Weights of a small mixture-of-experts language model, trained from scratch on English Wikipedia: width 384.
Below are experts of layer 7 (counted from 0) of a mixture-of-experts language model. Rows are named router (the router's row for the expert) and show model dimensions 256-383. Each number is 50 + 10 x the weight over its row's rms, rounded and kept within 0 to 99.
After each expert's rows: a language model's description of what the expert responds to; "gets" lists some tokens that make up at least twice as much of what it gets as of all text. This comes from a sample of Wikipedia text that the model never trained on. Tokens count by the router's weight.

# expert 15
router:34 53 53 59 52 50 43 45 53 36 63 46 68 50 24 53 47 23 49 51 36 54 52 44 37 51 44 57 79 50 52 46 47 39 55 45 48 44 47 53 48 51 48 56 38 45 45 46 51 42 71 69 47 53 52 49 50 48 50 52 52 58 49 58 56 43 48 56 57 49 57 46 42 61 53 36 34 60 66 47 45 61 52 51 60 39 48 30 42 48 47 47 59 55 72 61 55 44 55 44 39 44 51 55 31 75 51 47 45 18 62 48 47 42 57 60 45 39 42 57 53 48 16 57 59 35 58 60
Description: Digits and numbers in tables, coordinates, statistics and infobox values, such as 42 in coordinates, 0 in score tables, .6 in money figures.
gets: " ", " 0", "1", " 1", "8", "6"

# expert 6
router:62 62 63 56 45 42 39 39 43 14 55 55 58 54 41 24 62 28 43 57 53 54 50 47 50 49 49 52 61 54 41 48 50 59 57 41 47 41 52 58 32 43 47 55 64 54 41 47 43 41 62 53 38 46 44 44 46 46 53 51 66 54 48 55 44 73 45 47 49 64 49 50 47 53 51 43 57 57 53 43 55 45 62 47 47 46 44 29 56 55 52 57 52 44 51 85 44 44 43 56 30 33 43 45 49 63 58 53 46 40 51 49 59 46 41 68 64 43 55 49 44 46 43 74 51 48 58 48
Description: Opening pieces of words like par, en, Car, Re, C, plus blank table cells and line breaks, especially in election tables.
gets: " C", "\n", " ", " c", " p", " t"

# expert 7
router:60 47 59 69 51 59 47 52 55 41 61 65 55 45 30 53 44 32 60 34 52 47 56 50 46 47 54 59 55 47 50 50 43 58 51 30 52 41 51 54 52 50 55 55 48 42 53 46 51 49 61 56 46 39 36 43 38 37 53 47 64 63 53 48 51 52 42 43 66 46 62 58 43 49 55 45 57 71 48 41 40 44 50 48 55 45 58 16 59 49 58 53 54 46 51 99 37 39 40 64 33 26 41 51 39 43 39 31 57 48 59 57 37 58 50 56 50 38 40 59 44 80 45 70 56 60 60 48
Description: Line breaks, periods and heading markers (==, ===) at section and list boundaries, especially blank lines before a new = Title =.
gets: "\n", ".", "==", "s.", "===", " \""

# expert 23
router:70 61 63 56 47 64 45 40 65 26 68 54 44 56 42 43 45 46 60 54 43 50 54 49 50 46 53 58 55 59 41 47 48 45 57 57 41 46 47 45 57 56 43 61 36 51 39 51 40 71 46 48 41 35 46 58 56 47 53 36 71 64 52 49 40 60 49 52 61 49 60 57 42 57 42 41 39 60 58 40 39 51 57 50 57 49 61 37 51 49 56 52 46 35 61 96 52 47 37 58 24 49 49 44 46 60 39 51 48 41 55 52 65 45 43 54 51 40 36 54 56 57 42 55 64 48 53 50
Description: Single capital letters or first pieces opening names and words, such as M, K, H in Rh-ode, B-uccaneers, Z-urich; also CJK byte pieces.
gets: " M", " H", " K", " F", " R", " L"

# expert 16
router:66 63 57 55 45 44 33 45 52 27 84 54 59 46 50 42 64 24 53 50 41 55 70 59 50 54 51 58 61 68 51 50 36 52 54 49 47 37 46 61 52 56 41 64 30 56 59 37 33 35 53 61 40 42 48 47 51 42 55 59 55 51 59 44 44 58 63 46 53 49 52 56 43 53 51 44 51 56 50 45 34 48 44 33 62 50 57 20 53 50 61 34 46 49 58 58 44 41 45 62 36 40 52 61 43 66 41 47 50 49 64 44 37 65 39 71 33 58 38 68 40 59 43 71 58 38 51 65
Description: Function words starting phrases or clauses in running prose: the, and, that, which, who, but, although, more.
gets: " the", " and", " that", " The", ",", " which"

# expert 21
router:57 52 55 48 52 43 37 49 55 47 53 39 68 58 43 53 48 33 42 58 36 53 59 33 35 55 37 67 61 55 50 50 46 51 54 38 50 40 50 60 57 46 47 54 43 44 50 53 44 53 46 57 44 47 27 44 54 53 61 48 58 59 53 57 41 51 51 48 62 54 53 53 43 52 48 43 43 66 54 44 41 36 44 35 63 50 63 17 49 40 54 53 59 41 62 67 65 49 49 58 29 48 62 52 46 59 38 60 53 30 55 51 48 43 38 52 49 55 35 54 46 62 30 61 59 34 58 52
Description: Month names in dates, plus commas and closing parentheses after names, as in taxon authorities ("Blackburn, 1890") and birth dates.
gets: ",", ")", "a,", "e,", "s,", " March"

# expert 4
router:54 59 50 56 49 45 41 46 62 44 45 47 71 40 53 34 61 21 45 47 69 62 65 45 52 57 38 45 61 67 47 53 43 37 59 43 56 60 50 63 51 47 50 53 49 41 49 35 54 54 61 50 44 57 41 47 52 40 44 49 53 60 49 68 43 56 65 53 52 55 37 49 37 52 48 44 50 56 51 46 43 51 49 46 60 50 51 18 51 38 57 51 41 66 56 83 55 42 43 44 14 42 60 73 44 58 56 31 50 26 62 46 61 54 39 52 47 42 45 54 39 56 44 69 59 38 53 44
Description: Pipe cells in tables, hyphen bullets before infobox fields, and field colons or semicolons, e.g. | , - Coordinates:, Born:.
gets: " |", "-", "|", ":", ";", " and"

# expert 18
router:63 60 60 50 51 53 43 42 69 30 59 53 50 51 50 46 56 30 50 39 48 66 48 52 50 48 55 59 66 51 55 52 51 61 60 55 55 51 43 50 54 44 50 35 59 45 57 38 55 50 47 56 38 52 45 49 53 49 30 53 60 48 48 56 47 72 58 48 56 53 42 50 48 43 47 35 43 60 51 42 46 47 46 51 54 51 43 38 44 36 60 56 60 48 53 61 42 40 51 60 38 45 45 50 39 55 48 56 46 58 66 53 58 47 50 62 47 54 44 69 55 56 33 68 59 55 60 62
Description: Adjectives like such, various, local, Total, Democratic, and/of in names, and periods or semicolons ending list or table entries.
gets: " and", " of", " d", ".", " such", " part"

# expert 8
router:60 62 60 52 50 53 45 44 51 31 63 42 64 37 55 58 43 38 36 54 47 46 56 48 49 50 49 44 69 60 51 42 56 57 55 36 57 50 55 69 60 38 50 52 41 53 46 53 61 40 62 51 57 40 29 57 53 40 53 59 66 59 53 46 52 66 49 34 44 46 56 43 40 55 51 49 45 59 36 44 46 44 58 55 63 58 49 24 60 46 65 66 52 48 49 72 37 46 47 40 47 30 50 54 42 59 46 52 52 23 47 45 58 45 59 54 59 45 39 58 56 73 52 64 66 45 66 60
Description: Verbs and function words in biographical or plot prose after he/was/to, such as became, returned, moved, not, could.
gets: " to", " for", " not", " was", " had", "ed"

# expert 1
router:74 36 53 58 44 50 38 48 64 22 57 42 66 52 56 51 48 33 52 45 32 48 58 55 54 55 48 65 53 61 53 55 41 53 50 38 49 46 58 56 56 51 48 47 45 42 45 35 54 43 52 45 36 22 44 50 45 49 58 58 80 53 56 74 35 53 48 45 48 50 58 65 44 54 45 52 44 57 48 48 44 36 63 38 71 44 38 39 42 52 57 50 59 52 46 58 54 42 55 42 21 41 50 62 52 48 49 61 46 46 51 44 43 48 61 64 57 43 47 67 50 62 25 56 53 48 55 34
Description: Function words like the, a, an, is, was, his after of/in/is, especially in opening definitions such as "is the third album".
gets: " the", " a", " was", " is", "'s", " his"

# expert 2
router:46 46 64 42 43 39 37 44 52 40 57 33 51 48 46 59 59 38 50 47 62 49 55 49 47 54 50 55 43 66 47 54 46 54 53 41 49 50 46 69 48 47 46 56 54 49 50 62 57 40 53 50 46 32 42 60 57 44 65 50 63 56 39 45 37 64 37 63 59 77 40 56 47 64 46 45 66 72 33 48 52 51 51 35 58 51 50 30 42 49 66 45 48 45 47 60 47 34 58 54 37 51 46 56 44 69 47 58 54 27 68 59 49 45 57 71 41 53 26 62 47 63 36 68 73 50 59 44
Description: Common English first names and inner pieces of personal and place names in lists and tables, such as William, Kum-ar, Nel-son.
gets: "ar", "a", "er", "o", "an", "i"

# expert 22
router:78 54 66 52 50 46 52 40 69 28 59 43 45 54 37 47 42 38 44 46 49 54 48 56 55 48 29 73 58 69 47 43 41 46 60 40 54 54 53 42 65 61 38 56 48 40 53 46 46 49 53 64 40 40 34 38 48 56 42 50 60 61 50 51 47 59 56 43 42 42 54 62 40 50 51 31 26 63 71 40 64 50 47 48 64 50 53 30 46 41 44 59 60 70 55 97 53 27 47 56 42 31 54 43 51 57 41 43 42 28 54 49 51 37 54 73 41 39 51 64 47 72 50 64 60 49 67 54
Description: Accented letters and b/ab pieces in Hungarian, Czech, Serbian, Finnish or Arabic names, such as á in Kovács, ä, ü, B.
gets: " B", " b", "b", "ab", "B", "h"

# expert 13
router:50 43 55 40 49 77 36 46 61 41 46 59 69 59 55 62 61 25 44 59 35 51 54 28 43 47 48 51 82 54 44 57 62 46 53 48 47 38 50 62 50 58 41 52 48 46 42 38 48 52 47 54 47 48 35 40 40 46 51 58 55 53 50 45 49 55 48 54 48 57 57 45 41 65 53 38 49 55 45 50 50 59 47 44 72 39 46 37 61 43 67 61 48 52 64 76 50 50 55 46 34 29 46 58 45 49 49 52 68 39 45 57 59 39 43 63 57 42 49 52 43 63 35 54 68 47 49 61
Description: Prepositions like in, of, on, for, at, from, by that follow a noun or verb and come before the, a or his.
gets: " in", " of", " on", " for", " at", " from"

# expert 17
router:48 53 66 62 54 60 22 36 56 45 61 56 56 37 46 53 63 38 50 52 42 49 48 55 48 63 50 74 47 58 37 57 56 47 60 62 54 53 51 54 54 57 40 57 51 60 50 71 32 43 61 56 52 37 31 62 54 42 54 50 69 56 38 55 46 60 55 45 58 60 48 44 42 46 39 44 45 69 57 52 38 53 34 46 67 38 51 12 51 43 75 45 60 43 60 55 52 54 43 59 30 42 37 63 44 54 44 56 52 43 76 52 47 51 37 61 59 43 41 67 39 63 37 67 61 49 57 46
Description: Endings of past participles and adjectives, such as -ted, -ated, -ised, -able, -ish, and words like known and located after is/was.
gets: "ed", "ing", "ated", "\"", "al", "ic"

# expert 11
router:62 51 43 42 53 41 36 47 65 26 65 46 56 56 38 57 59 25 61 45 46 44 61 50 41 66 60 60 55 51 54 63 44 57 57 46 53 52 45 60 42 48 64 54 43 48 39 58 38 43 59 46 41 47 48 63 51 39 53 54 59 58 52 49 42 66 53 60 48 48 41 59 44 44 48 62 53 40 42 49 38 42 67 40 60 28 41 31 55 40 54 49 52 56 50 70 51 49 40 41 24 33 60 67 47 66 40 70 47 44 71 47 40 63 41 58 52 36 46 58 40 45 37 62 61 36 60 76
Description: Short pieces in the middle of longer words, such as circum-st-ances, influ-enc-es, l-in-ear, ident-ical, usually before -ation or -ing endings.
gets: "c", "n", "in", "l", "g", "i"

# expert 12
router:50 53 49 53 43 48 45 42 56 41 63 51 51 48 41 43 47 36 44 67 50 63 64 58 44 45 61 59 64 52 61 44 59 50 56 46 40 58 50 65 43 53 42 59 47 60 38 42 51 46 44 64 44 45 37 55 51 54 46 56 51 54 51 57 51 48 41 50 44 47 39 56 45 45 43 34 51 77 30 55 55 54 57 42 59 40 51 31 59 54 51 58 50 41 44 82 37 36 54 56 38 54 38 61 39 57 48 57 47 42 64 45 46 49 52 64 47 44 38 65 39 57 43 57 73 50 57 48
Description: Hyphens inside compounds like fair-skinned or Co-op, plus prefixes and initial vowel capitals such as O, U, Co, sub, Super.
gets: "-", "u", "o", " A", " O", "un"